{"n_layer": 14, "d_model": 128, "n_experts": 128, "experts_per_token": 2, "d_expert": 32, "d_shared_expert": 64, "activation": "swiglu", "moe_layers": [2, 3, 4, 5, 6, 7, 8, 9, 10, 11, 12, 13], "router_score": "sigmoid", "normalize_top_k": true, "routed_scale": 1.0, "balance_loss": 0.00117, "balance_bias": true, "router_bias": true, "n_groups": 4, "groups_per_token": 3, "init_std_router": 0.0208, "lr_router": 0.00376, "vocab_size": 8192, "norm": "rmsnorm", "norm_eps": 1e-07, "tie_embeddings": true, "optimizer": "adamw", "lr": 0.00371, "beta1": 0.9, "beta2": 0.98, "grad_clip": 1.0, "batch_tokens": 131072, "seq_len": 512, "train_tokens": 676100000, "steps": 5159, "dataset": "wikipedia_en"}
Below are experts of layer 2 (counted from 0) of a mixture-of-experts language model. Rows are named router (the router's row for the expert), gate (a neuron's input weights, with its number), up (a neuron's input weights, with its number), down (a neuron's output weights, with its number) and show model dimensions 0-127. Each number is 500 + 50 x the weight over its row's rms, rounded and kept within 0 to 999. Numbers have three digits each.
After each expert's rows: "comes after" lists some tokens at least twice as common just before its tokens as in all text. This comes from a sample of Wikipedia text that the model never trained on. Tokens count by the router's weight.

# expert 17
router:428537525552565513489500455481518485518515493488543545429589506449459556586549480604506462524540521423544515468480549515575467485434367451505581451490539551475467465534508517468548461522504548587489401481443523525480456536545555519504462444467486501426480514529440465419465490411469604465595547427561406443522419471393458443515521541513634470487473533587484536486437547561486565488451
gate0:484522539463510534486520577512457502548561443555643543586540501372473469452524591515485482533539402518538475448486534623504454508481422555478477572535480513550443534466500472564497555508484462527489509525470458504529595541559474446600482513497499598469382566595479527576494450574492466526514556571469516386526480478573434485483510470533459552469474611561503445513532471509590458504487
up0:547584485531554474564533420460538531550511457443402437396471491511474438486519476441617498499467553505493516539480506453551570431480488438485507447525469427452438493532490515478528500523552416473475562496530543450439506457439453591344460453443469549502555495422595471476496509507559468535577441516521487599412573497463569500433538452495500429469481377416497527527471517549430544464507
down0:587539477515531472512512375498466478522457414452474504435571536470553508489371425456527465506567533540527557501384494619480590457497479487506461500527476429406477511540569501414451549525448468412533531489486533534532494500553498516403497498552468497524517454400559594447516549505458508414604487501452518515472467410559517525452519538467601539577458555499472483508474486536527549376505
gate1:503468441473444500448463531551510429484500605614539557559499405530573507373515598546458498591567554571525472466466507476504490433528398506453571579469447487466497509406448546459419532504503468475507530451450517446503504507494485574457489527556483509459510569476588485558543518477522451458572471449471475461493582534529463521566558494466364482429457525446505498450583456474441463528387
up1:567501553522436564532545472525499502505495445471425468486546477472364468465480435522561517465515540565411440506494496542605501468514522507508424501514468437506345532572573431484513477478441408455548463470480442617499581580539545573480472532461502523424520425442485595460585536570544509494472451482469555511537452537537473534524535483567546519522509614424468404512499450536520507505582
down1:538545503496405442547530425481540443513486469448514482419535447496469520572384497414507484462533609506457454493557413557505593563521519501468518521582534547529452467523489481618557483507436468420505452487490492460555496472475562509541458476493581525521493490501534475482458513468452535496482378515547490454530514517425589516492508520488609457667559454478422566530420563434491528599462
gate2:524466481495488440449512549534473459517545439505485592533412582493530544559593567583548510525514485495512455494470557538446511508484343445514445567550406472482479450496477406527444490452549430495523466582546512469408459552413499429425483515459501476470466487521511525477533405549555497518417558521476478482477502393569517460548447466573522455396539503625531451467520540492565436580469
up2:573540531495478445561535434466500465510545590531431440482571451538496462461503429489539492595480482519554435562491500546615480464463610582553459427522481543411536553532464548552501481494429556484537559513428540578489516496554531492451513471542504535505458492552555470533545560546519516448488432515546444597552421570537494538520517444432572475553575439378510603520491439497425601487459
down2:520454514419518464469465407484584544455488520556519481455451485441545428499392398455498511437510552539429474480437422496445537592529537566472472487383536530509468458524512465461499534429549576457480512500508451544512439503453557450515497463500452498518555421549415563540522522479424468540516515512510527453547393481406499574529511533571560542616503523397619551461498480416463570450510
gate3:492532516562547536536499498538537406495534533555582559483532464486456471473575598583515493463599457550513464467436587491509437477464550500482512561490478487437511564408450479503572458475460516509513570621466396381518544469593500447508409536451529546470471558598451449506479495545537454451450506540557539416547426528516497482576525400526436573449533455527563538488541474577530524564526
up3:544515506464534486450536551515459582574452434533496508453469546462486451532512474524516552555482581543493512515519564491444521506481427476429600515544532473527399517461562463505423570513542400500502555456538568595445494618349394477417538477518484530458561485458506573514524431549511526529549483487449562528442527429434521508412492509510483369442469485573429442509484586462479514545452
down3:491524513476519453425552561499485502511507461412447577367438456538553469501503476524542470552612590482504467493480511529555569510383547452461520435485525542490485525496412494580532488539480453440500512442424532529478577601420504593556500571501497583442590477468479453402560456531489576520473481501516562477471488455427515422530493407497433515562541564457474466533514447614458518509434
gate4:468549495507536473411546479515454436503560481479539567617451562483552545497510496478488549481461450457471464526467496494443448484544420515582516526488440435476534545500477491506470498423554507569513389528480547412497529449480441470597468507533446472513491466616526495536542468457543607501521487475572367435474362492552450537486569523473466520415487509560574589568563428449413523558450
up4:467528406575545494434495556474456514482463511532524569618453549576578503503530545533476515497463525506437532497491479446499382473540489534577562535488495384500554470489504519442527482499548498587502391518492465378502505408509452524556505472523509403549582520508472455459436457444467653542596502443501414433464460529485447487472497580491516519461479510559527530549486417559387493475512
down4:456509543450591498458418597421448515458532558439514459523481552502512593440638510508475468575503411493504409502505572470455399450502504455554422358514536515516534490425512530489398515556498499527437447495488524525513529458533550460466546497519451477438428478553477540460482474514590468509491533585462424501478550543528474421530532541482493590363489433577520429485496466513546476451497
comes after: "9", "0", "8", "7", "6", "2"

# expert 49
router:499538537565579485461468458538540431489496507481456551436558492423473581499446483533472471532585493443525456466418547630616501483435479405444564463528491530346457498502549431408518463411517564445486514527475469549460455512558516527475449492430441513441517519523409478418518520401452527438585553426552507423513424458473488529595520482520560450489447474525538496488434526486498526525491
gate0:622553464518539428503545526560461439540525451434555453558479661428554518435480551527473487524474522553512500464498535455427559483502496510528496530544381414437467597521412491535557484527488470433509521466442508512443494486506518538505457562408491532490497501501425448572594455602528489395501496527600506539449525581481527565530560435531515454456437434491505427511530447458450485578471
up0:443540438470511462546490537427507490492481470392451473638498555493430543458430520512520544411522526498546505493427453490581439598519571586469465535483462494485429486591503510425498483457470522475460519473548442441481457585463438483566457545424548486490542489508442470527596497451430541430496560489537517446506504502494524492529525466504477499485411536386495503582474351492434539563633
down0:471587508553444572481513505395500469486409448404557497510468523437562526578528503452524519438555490469549539440473460398544524625525564516485432550418413561465555536454450500533497481547511456493494538534497477344563551513464489520500430541568523533506487472517463499558603477526467514487439557504452544588428556460579507466454500550551498470474472518411522455531493451424528428597539
gate1:472519483503589452516482513561510502530529538448489541501533518394482524469463506521451544523547437583559447508497534605518568494517608476522485526536448514510542587389491475565514498361566514534510500585422493473483551534476460494498450626493472574434517550582496495561513449441526596475546534482535467471377475416498409505582557503555504584469540472535540551513520437438424427548473
up1:514529501476448499520468573591465497507508527425485473577537593498465541603547564548601501475439472514463482402485540352526563547512517458516540451441437570529443501562485485502449471503456541432483511399497546584525461553520499551565576526532517430533482469508416583550587535479531465492481454570458626450480446480514472480564545410552516422500520528443597521523459539547574523501498
down1:505525443510466543497517430557482529530415467458468534463461543473503573537627512440522446508497524437476591479459452505474559507543542454520518441427588535388434424609519518500454397513559429502482548452456500568510531431557395578470572462595515416507545553422498498407460494527463551499523473494542515513499546526499551452462492576445479508546558511470469510477349459587538530494496
gate2:508484518516557492432444548484505469497596453496466520546525502446558463544565509552533537485504399485524470579557520584424552473541575514432461498472520488490521618481522495483479603589526486523585467513566615450493447495453506529492457594450460538514530536591443587528479534530470474529554482562563492516495461418490454572536524414518549491512471559565481404575475518454589356582532
up2:448568509573506531574434514404510500478516524552496559462464554509502459530503429599476389473422476418500496450535559559512533510503548450486520401472471519499475508501470470569452532487519492581500517421497455485468547499535504610398430517576515545480481406509496538536450583511532463581464440534408492524406472525504453490573419415506491549559419569520538403465418576481581522500573
down2:491457533412552473491526531528479541595482484446561511581554375461457430534507561443476492535483574477541494557500519470512485456450512485461453447529346592493535615461502489498555519538467529553439522540443470529414398500437514511451505595499530480524471583530532502468510504539397490459466514546524486520542552616520451513434429499518450461456539446412454395569466483413476564538539
gate3:460515569536536547500448527487498397403535403479508541439485520492624523564558486519468490473487525485525447436507516553515642484516404459501480529472442582419496535509462463510469451519501508540496491477454601475484507526419442432583466519464438603477520495602591549501558509468506570457476534443450530461464471500467473578461544512594521588491476476534598503492442591386575504495524
up3:403501506473586453629529485533514563544536494366506392494619619521396494466482478441552543479545475446496474442553500496552448469513496504491532492509464471506562536517459632574548479481494505487476513515478562392583436528571511523546538513511494476561549516496546488494545564485483506562500425533548447441528449430506484408385505519457490482475530504533568618524507483469525532456429
down3:485496475481534512493387416532525615554481488487495542525444502560476516500406493565534511527500527523404544423462516480560478520517465584428540499519549492447456523527448445498458470396627442468402505523541412493491464528551486423560546399478417371544587476590458500469441527427526437507453492476507521458590527483491580459459452548533481508532484516537594574480442502516469482426532
gate4:482551515555535486492565419534493603426512480424504613457510533507458453506464644611489370477416515584599491500517562495545501491457505547505505553493516437442554544457435528501541521493454541423504441493470488463518525543485507486480387496499459494507472518477447429582511456436459584446605539505527472526579416514467474455503425526548482530458414506525512632551510494550526460497550
up4:528519461528513565503419489405441467521518595576531453523439453518515522460505417454467460510464405484407562550501509528479531561609519501584466545530513483530614485476459423539531505553485443565498463513545546541514488401511516454475517537464477501453502502451405398561456467557491608575456538470503480504448542496539485576548550640479438562448571545520506550439538470429419476534569
down4:426458507419442526542428569476526561501593555582499510519426452642423550496505520523559483504550439504452483491436542548463502510487521534584497471491510445564490556355485505511574505515500433569501459561484592563500597495389520459537559433492524550575411481487513588514511512536512522598474526480490469526512591516466513532491541504545527468413572536472475500479538528476390583448532
comes after: "3", "4", "7", "5", "6", "8"

# expert 5
router:478465633522545450456451507479504419496532559489484578495560488482495503571446432518453432514471423534498447426449512623510549420471487500523518462585505530447454483416492419457519422435542567535471461475479465477477468507573555487539487475378438568504461599568462419423488483493441473428542606459556444362563484479491512515482561539519540478489504458590520575547468511516463495508538
gate0:483506536489551444474491485382479381425565488484597540465492543479536499545503461506568527466450429457550542440557418508465598483458426548544470436570504478542448464457472439545481452476530476597477406365457474592499479535565541490484532599510519513500424550562527505484519342425475505469499581477491492435489492502553438483465612480465493494398478540525496495552497520491502509435514
up0:535513449490491548557465485606509485569448460540408547538544462518410542483460488557490618487498500543466543518436582402533429509514508530481633552394499480482548494515578533475499515537531487489459530438485419507507448424525493646526516477500548461495591506370541484458449619503521520471496405462482549499483483475381519494474500533511515476528518480525422515431474519605428551511468
down0:438468455551475438464436533400542540418607546450518398523486562466525514526475470483526389530587452481467540473566441559540445449535522445571421489578516510555416450460497459484457537457516553496449463574525554514490528601493504405473463541507452565558417473513552482540523504501471453498454508498577376510565629510513426520509475504453588538482491433471502448527538440524465428438507
gate1:482560589430537513533474450430453463511476503605484503495529488439522459474509487477461480535564517568546482488484609580529539442505415486438559508468459476453420524549544425543403545396470420453545599541476600449532511563505418521469473451444463555448461527487438499498544591419579474443504550456541464419518442516474509491604437463494498594469468453570512607458522493459486559484496
up1:541480492564523596509510531433517496575449462537473454487572611558504451515460482539519407524468546572455495394378598522491436571517459482404552476482514444457458537525560545407466524453507410492489543508511503555500453537524495561488444443473495633511522522498478532482458578582550514508574488377541543438540504444488530522461478463598582544549430422516554498459487530514448558542503
down1:394505438536478478419427482455531563514540570481448466507484500349492562437584510471549483467554483464555583507582492555397432522514409505454566550472475590451470454464519504506475565499548556474490533623459524491460577390501450496471487487518445525512536516504535404498566437529504486516527484433532436524450504440505541522503478478500513475314466484500468565494590480475491455528452
gate2:469534424498508500529508515435451475538576506495516502468440485410563426487569545607463421469551515494558432509551433517527457448560458402481508475525398540508445533454451493533504491564607465555499427450491538455521486435528470552466503591564447480491489479536533491590532594450529573517451582544532458454412396489483478456546475510467520548502441611516493451560563594401443484562540
up2:478444519441508525542410509520479493424535470420538478532534530487566509515464546493469521409486462499478543425497443506469529483536482451542531422579416474530424491511530566442581494592536543536512495446579491479531587471515507460595487544537463487533539466556542595521469463458426405530485602482499528372472486487522584479404478501536498538512368552551476380573537612516565549503510
down2:520502401457410455522517516510525506552618480437504443619545459423559574510569473427445463480466470580566481504512476523515484564530436427454502473531499444454514467538509478449565552498513624453519534605541490456474455484459492466523520474584591508466502517488513449483432506585507513586607506475513584512594563499612507526552534493551475564475531490513409512609530535504488592519530
gate3:480499433455564457462489463454499422518435468533533457512347473504495494473485430571484540492523521454493407543477540594490528463491471485491597378483452604517480535575570452446373527494550443445484448493532565461484492490425511505513510508429428532515436602486530474450516480503516548459480580428457485458533520484517560465489447472647454496489518476436450507484525495392392465564476
up3:452462516477431486498434560548568571519413480517487537551583480464444586419519534515450575570555525509539495526450487456461381463490506511413548553485479457407520506464597568467450501480599493493475544592443458461473508495439501492525524396525522476484656507491584527489447606472447495439537491530527611520455454432453564557515456484403569511491504449439559485468506503471516531546506
down3:506534529502548454548431493465541530435551557469499419438436529403472557491508490529534494562629488412508542510558544464514446486493564466526468495438609562471506428506508508497412545584561473498476517571472514544472470486504511371449535425495419529493514498513527476578451466454541461551376520425606411442476502446384422514478500521469594536417460460438463526509491496424475481526504
gate4:556499502508541537518517456517427508468522427571509506465583535473588582477479526557496421545492574529540512490440552527541520475443385435438465513461509464501480534527442353484434497415519494486500475541423477432534530546486446439425413509534488503450511493524410520582587483496616539510453536484495542414514402508502470496460539412625503589503514547589548558410499516504557503530546
up4:474487471416444376469463483543515456540499506525429576484437471429436528443474601420525631561530451548490450555538487472473438430521600556497436462542435523456477567422506472583450525471541469552533556511478518505443500436469447582464525555601550559470515560510542448511547504463537505437505473510542513593495536530571457583538483504389478429426486493467514483537488487550475422536411
down4:494597529475582542547502497525470533546370495516461551475466515536525444557486505523560508494460532555408473463482539444537546423567612488450538450497422452491442455561473575540502437458544443510558465469455572503526445489507538480462501570423429538417551444506504551574476555463558521586488566479499585404470507631485498604437524533574478448596503531510474508508466520394542535474497
comes after: "2", "0", "1", "3", "4", "5"

# expert 43
router:434531554562571392486410444405529432507561516471501513508495513430473555587492544539542483600518420541518436500458535570510512529512485521491473527576503540428455455499594498477411463523578495501545419466495525424516456488585568540436404425490420486508508512530400448542498477476445492420582572460506451431576399417524519527539432504526545479497437445542497484590480553492518471537536
gate0:504591545487476431477443629414421446524447486504467446468552464430475488386500449530494462587558532513502465485531559595482507503488420462520594473577464666495580503488488506493424561480489551550533553509548545577554484465550508480561418440530468547528513504497504498569552530449511510535460494516522464444516537501416557470431490577636542476506524450421528568514563509522539505553477
up0:433472509459464480507555601417408565463580470554517448537576585541520531495451485423515451469400503449601430573558530540521505508548460472590460550530456480485522469530566473494459480527635472559498517447542500459527383448507496480518592516483426645539486536481494474495486510506553459469434537491488580524556478479474476426497468547575477416559506464434540540524523425485602504481463
down0:562463512518414393482475438468539522536525542523523524429488496516631406440467497462447468465451589519509489520465493483499521506433546559480413535528439473347525584470541585503560505531397514495459600490473510474496498466557478485489502484428575424538542488502514532551491484428452458477392591497519555622592509504552590560524574527491506563477450512519529570468488546420468492491490
gate1:507550517451560544520459499475561517403501463471526560525642530535555549576474472465496517462592487444555452538542578590505582506469455477499494438536509451470417570476546518548508553463560599494471441510502558518509511437438478482597418559496414528511497509515479537467539599549432494527529530386468421438586545465481475477440491529487475539392413527539544501562529539513417435477580
up1:548507473417529466420530607514523441540440487550433536471448425438488530448510549616462487510421537586568510464532432496421478475498425534477507665580489565546493394444468480509455455497415457525531425500529470536479485572594505519513529518547514483503500461499462495469499482463486536558555500568566442565503537505562562549549594605479560505587459506456461491472543414524494463566515
down1:489467541547573510601431502513532546566460537597518560512479493482520519547485500528493534539508472500484547446507427524478410639497501524464630483555488483390501476542489448403500497491588516537503507538466498566557468516469555564464443497401507446467510551382505390486526483519547398494555480499435469515495500528533472569431561576519444439459480595395563445459499440454538438526446
gate2:515584553480496460518440490578462521543539505583484437408468509547488540527429447458502504507486551399535547589387565594545521470525521443495572520531429483503594544434481586438403521541503485510459470490494466519456493501596523487505566378472455546500572516484546519541542511457496504439578541554501594476576488453546507545474537593560461513559533421518530511473540523441565430618540
up2:491612507391509377481450548439484410390548518526390506546451574525478437565518460515530583538542520441422486494428440538496488565516547487526489516531434501537499513517537454441445529513530439563522444556466423600577501588475501540496501433494570521463527450458470460545610478488399578539543440448451448474505481371515494511491510511527476493535481465523542430538534437484557447474492
down2:547501500482529513474509416483491418505501478466484545412520502484523512490475573559513471493546499490451550551372500443603496445488448491538490607559558373482499511457555539472559498502521475593355516477566528485586545444485479519468509502542546523427542514454593553578534549483496579485598507516604561559529420464558528560481573524426525501494539464429473481550441491488559380455521
gate3:499428505585479499481497614428478467524495426533474551492484464445532494496527483484608505425539549568558425443568524518610562446412573479514447577585492497502576443484536482516455477497460443581488477532484599484497456494525588455483429568462494601530557580482407484483486456495503540482509466509495434425491506507555496430537577654560598547492518471547538499493537517515419534460506
up3:489563513560487364462546486619509560527558475526413494535573485463483551496434478592519510488453481492493585541467563539453489560541521459593548563506503442498530507561449562545603636538487512488518511546479532591471505499494407549510500596495489402475524465543574484441506460385430506446611559578515624472552513464509509477482483525512424476532557520464510522480518468490493509435505
down3:473517513498561521560543493611598537525508471484415473555379378551583524479492475482498419416470544536523508454497513475629428500477437567606539473489456577420540526513546544554485541486460492512488522409524564394480468434550530473486437469459557474530539436490505455560495474489523533560538536535434514463560480482471539564449445432633424448527447496447519518499551555527495481436490
gate4:350514538582599497428528416526512463392601378468460432560494451413559519498516513574477514475418476438572487500466472547558547497499529486538511496547529512456476441535511507435559473579454446380516471490492501522428480483490527633465429485493472492501523567520430489471532510479445454495435532509505472501532451433527464475429538515533505611513458582509525436548582444505528524422511
up4:483416568493571404464488461570485379498547419422430515429497393500568470538456501443531580518559568501492411580483463453447454481487533528496400536517359429420517489438542546510471575488516450536512537516462538470454480505578461579487460527484467569465464503517464471533378546424475467548541506531524521447474438522532486452496464492563504432502533533514568433488436595569497506482532
down4:508459527478497520489432540475395456501513442605477531495500543524522518493452557468536342513524452478424470558625571540530561452488510437482528536482497446555530375546452446404486486559419490419483521470535460430496483485493464463456460459486456459548462443508484466529541527420572529535466446500407558455455521476571433457466367511550517489454476452475512485476495449393531615541476
comes after: "–", "i", "ip", "ot", "un", "ta"

# expert 79
router:473543538576597490437409499509552491481481512474528458451561485518526621509467530609460421570545402456524404456435531566491572467481443526473520458567460549474487476444529448474463430506495531435449458478440482492449365516578518477416424505376472446458493537515447519552533541388523542422517544484543511436500517428457492557551505563476503536457463430514545532479533501536495400540475
gate0:487502421466521650520467489532505520514533478463489490538544555602540474471462426440494472534464474448593461530461488483481490435522448497455602495527487455516557568482459541523562516558393479548587468472487556545422493517493518591544536539511501472547523525521513543509528531513543479361495506614528484504487470458454496561475582486478510553358373386485493450417556405547468469485537
up0:412506579499533493447614489477475464466479571403535464513489498572467446537491527426485584586487599573477442493500495528463550490579479504471467470474510583534478520467516511505468532511616405538446557412398491566487399527530528533465451484429512529475451444476562566493492472525483473575496480399515452611595499512589490559463520517515454585471540454468388489459529545568565480495503
down0:585584477402490516480498383512477493525494512428441613568538513471416533514450559470477534445512476563510496516534536469483396616621528454499453505431528532591430463556493561452481433454495499451495431434495499561564503625540507482431535487546497547544453461531494538470508451457476451527459509554539517554489404425519547531483599468540487510604602531502440475500490509536542474437539
gate1:615494428586502426520574465539474476561506513541544491560463546502443472493598556521509451534471592530612438451451477559479515513485480465440477528604449496459460528490417504376464398501480504512447425560540495567522466567525513410553515528362498531439507459520473404538483447381444498488458497515581574442557507472524503468463530427496460504526578504531489546475451514473488497498584
up1:484495579450536627411502539529483480461519583462503544448502491477527511537489574447482549515514411487426503376497525446559461486508552492522504501389511650533452585545560451571512517464536528456556569550477505517453467466454462549526533446530557447505416469463453512483469532540491541493527530509481423509469414521516411391539492489499529507445482476553465324514542411510474506415480
down1:449506538493403476495536440475451525472479617497534476530522487445476375393588540495448520539547466530483520508472482595456499585401466511521568516444512536550564513473490513536601468491449549536586529494522487522477470462544532553559477443363551447493442511524489505517455415591492500444518466383418460588512429490562367504455548556507513506484520598451508500447526496446491455491496
gate2:427517492480432538450550511505540503495573468495508517478492555448544469514514494554510493538493475544626486347502445579478488546531501465519502461475474556484505467515485447510462469514523528422466527519609516505561425547673519476533547549538558403523456468522432487529529459482601440523524501571480537410532525448540449489626574518471405570375464585498454549563489549471478464488525
up2:605552494431486519479568426461523525532578558545461474580421543429560430436545494571501520527532425496456521437540476573515485518526454534521616353465507585500531491510498537548496509526588439436512522496547483555593429526553530454582444545543499499521580503481500549554550516525658501509529516502452500443494463400566498530628501514471530514418467495461524544525469480546488505546531
down2:561383493526501527592502458539584559589481492504562516508503484605430528566586471503544535427519514484494525505510502547492495598495412511528524596518522525593537460561491561437509544459444475491616477454471564513487490531551494495543479532542376469502494480532400468374543530514488499549527541478485516545535662503476530449497545481581433423507517455478507385551500541557479548471518
gate3:558564410545537432450554488508486469485499536497542502549400560559443546457508544616399609464531546486575422518477496554492509491583512472435516458550476581514577494577480530485472439512464475501550441466506491489572488560451572451469495525401458500509550519479466482599454482431517531534538549512541484550473438494565508399581473558430415601482474413464452546572491504388533478492513
up3:530616413553562493473498524540500513527481506558542488474418480584516524495572591564521540551517565462570540527478412543473553435495477490493502507486456565523429511508558570488433430539422538546508449483509486521510506497483568429451513460455478395452452376429468571567475350419533486501484557497507491463573576525469545484551564567419460545521494440486492470619496405543522515519507
down3:468530584455544548491457457597511526552508530399513505575569523479525562503484529532538440386483498536542493506475551480524536472537558473517540510608568476540526473476502534594485623530498440570634494588437558482441638565519491472505568452541497513482425401456432460460594524516500493484481560451487462480490500522461490500493403487543392567525465411442453519517498484495526578465524
gate4:544509486560455513530500585478428531552509441528462432577507394552457430483556445511468510521458474519482490581500534507581451479496534449544539421508475488543520496435497519441601532576535604527510498475539498521560508446534488572540496540422442517407484485453493552428495515529662548478467456591440519406403499534445612402476507518457446491529537519541495471499542412540410564538475
up4:543536428423576499559444529468432475494539506416535458486475526440447553466524502482428477579536530486478482510442409564449495535581507473472425492507538380565497556532566537424477551560563494492545440510542500474535573518513480537535496362539573612526381432545416513484553481505484468545432501399528475546467497482555499581502522495513512508591607537501532452533558527490462501387488
down4:414505497560481521558446613579527397497522505416463484521480532450486506489457559497422526431542520565444543580395521542561489532464523337443591545475533457503411498506506554555580500494538468415543490515538576525505595479492556548567503410517508544502554518468433544482507459527568564476421505499471509505440508468470493535537566547529419531516461531557534420524534476605450431511545
comes after: " he", "0", " was", " He", " it", " who"

# expert 73
router:495496488559570462553417543478528452490509518551421576423560474458475564488452448541459491590524458505546437537431546539504596462484538508487575463545469619411495539489434424420497487486481489510471520449484500472505424422574498506537464443484411480490495535563493421474494468416458520426551531452524438406421463550538467592570501600516591492510488456534562507503431450545420438593472
gate0:567504508511562515541552523580474532509484383460536513619432449483532528493496483536470446610468577544520451478571587431443545499529450466507571518458426584497523506538421561550453460501545527568545412438478556388436490601534408569548510510538459523543440529555515478522479490477554526403429525488452530474508520566518488490477496540536460425470427564421573492596519532556439510490474
up0:511552472520468461472512480435574493441492661498498552572483367497476534554467569462500479550469401491500554503489530527419471566491481514479471532519524555461559559360493528578520535498513580488501473586470526448449504495624515474383554484520568524512470544486480518576497497515513574455632439462495517601451513513573519526533405493485597497499512472410505545435503482497501506468436
down0:463486564476507500518566484505435563548524467444496508519426558403452498427514614579522577508372498491421479450507570519427501483459586414495528469454501506490498453426446468457492510545422459442493531414527447504505556486496539522510454488445551554525459527525485486470476525481562556512419461551373425532499487577473394533523565490596536556462521543565481427583449512461382425495493
gate1:485540542559453490534546438539530534472555491531501597535481563541504527500560592575524504472530565551512411474481548569426415463451429470534470450507459533489458576496494455518537449398551562459563468505496473536532507487422545446404403553427517522497468489542432454512484545578550441494516474574447479459558362513597412413492487409524478604466533574521584516516485537507476566476501
up1:576489526533452578590511414438570487400472501572496500491364652502538491498540541466491473456537594407540487525482476514505472545559479439476472519410526470460442545573519541470549448434432464435483454494547416570562541502528494525448537453485580499524533514532454519446498600482520480505395538579465571557498446462482498512516487407504538589539409539431531468452502484565495524481488
down1:522486502484437446555537557570580504497485583508480541556479466535412449523494528415510470440598439542490475445521522493475486563509489593521498475515394538466500542463522500463498629498483462448425506496512467517416479503510554515511419538532463560544454509522606471547591534649529494503535558513395549577520522575527523549476502461504437525439518472492473352504588501399441483544567
gate2:396497494416491456490585473514515552476548503485420540468469515503362502428526501440504495555459493583491511454533488567380478560517492512549500446508408431524543461459422456540562478498474407628504536522474495403467598499497511444437540505480469603562453423573566446489467494527486397485494490476462503456462570432508449476506523447576392533409483536507486464505526498517537475576555
up2:473528496516438455455545501606512511448438578440473512530531422468472495552494433479518514503487472493523552646498474509560502481424470532431524448482495429490385544413562591580520506504577601542546477526461506425409512494479539550515529520577515532516483550484557510468489544392458406380475508506450454494430520414531532478452473498350449529531500485461592516549476481512523578534497
down2:551534529520585482536557553557413599469463450515478475453438476446517487391479458599453487528532441475473584540535510513505460518571476482522519465407494382609427403529496506360533592575492529492539469471392546483493477448537577463514474504523500519440498457505569549582511420469499508464445475544466522494490477511501457472495551551507440550476396481434562428511450515415462558478444
gate3:512522555504611462555464468445549440548528488557492452539649512493396459427544490575523473548539478474593437552535509519520456421522459485501460500574459554566514432434479610511537504516478523593481504508471518512501461488432502452494490555511505525529505621570473518588580521570515499448551537479552481513494521466632408442546489471409408556470528499540505533456521564489570491603513
up3:470569511470535514514577521513528536513536541444579537458526504504400546517545498495515471428560410495535541436567570516463460512477436500537393568506453491428462537359442444546444527478480515532556570547440488411451536477652610459480532535487524614474529467511558492423544448477538520491497509534534504522460415443432492461530437511487583523503585546498460568522554559500530572452434
down3:521502506512477548488518400529466509508417556487522572531456504506480482587474483537421563525484547524452464447486444554428492526492491457457568456447592397476427484493399541535534565410565470375460538472584362493487558389565451526532521471410524413486583505490502557384523489456503533507475438453444588513475530564475494549543555557519503491507475551539522465538453523512417549537519
gate4:549531448394568437615556551545477522511513548515519456578545494495450520476506536481529501481518459523553547480481602536456546489430479549418503508572470596456593463482400448538546500559504406603497487519510602523516501495591564495517554511544487640516496600543570468568569534484497531501498487538536447475439447476557402487536451464548435601517470469477485569497548501492561493577480
up4:511522490544510417446519491551519449532571535506542475534516418483462474427513549540507498577504466531462527587468484494523458512523513562520418600447508541511468585521558490473402491478502523484528611489460474434455507492580564489399443460582527504481482465451514425587486407520470551425526472515583448570487499414597521576565542460479633460517606549508437458462492486449528491533374
down4:455464548545515543529538401501477528519459507462444608425481530422416591527461415525437626492449465543469525555471480551528427510483473479509457524432466436438419512463540511507486444446499448358530603456562531507550498450597499558509489528496448443422479498529442478417500584407484536453505522454455555458425452487503467522507510509518520426579557599528527423541494485516475437449475
comes after: "1", "9", "8", "7"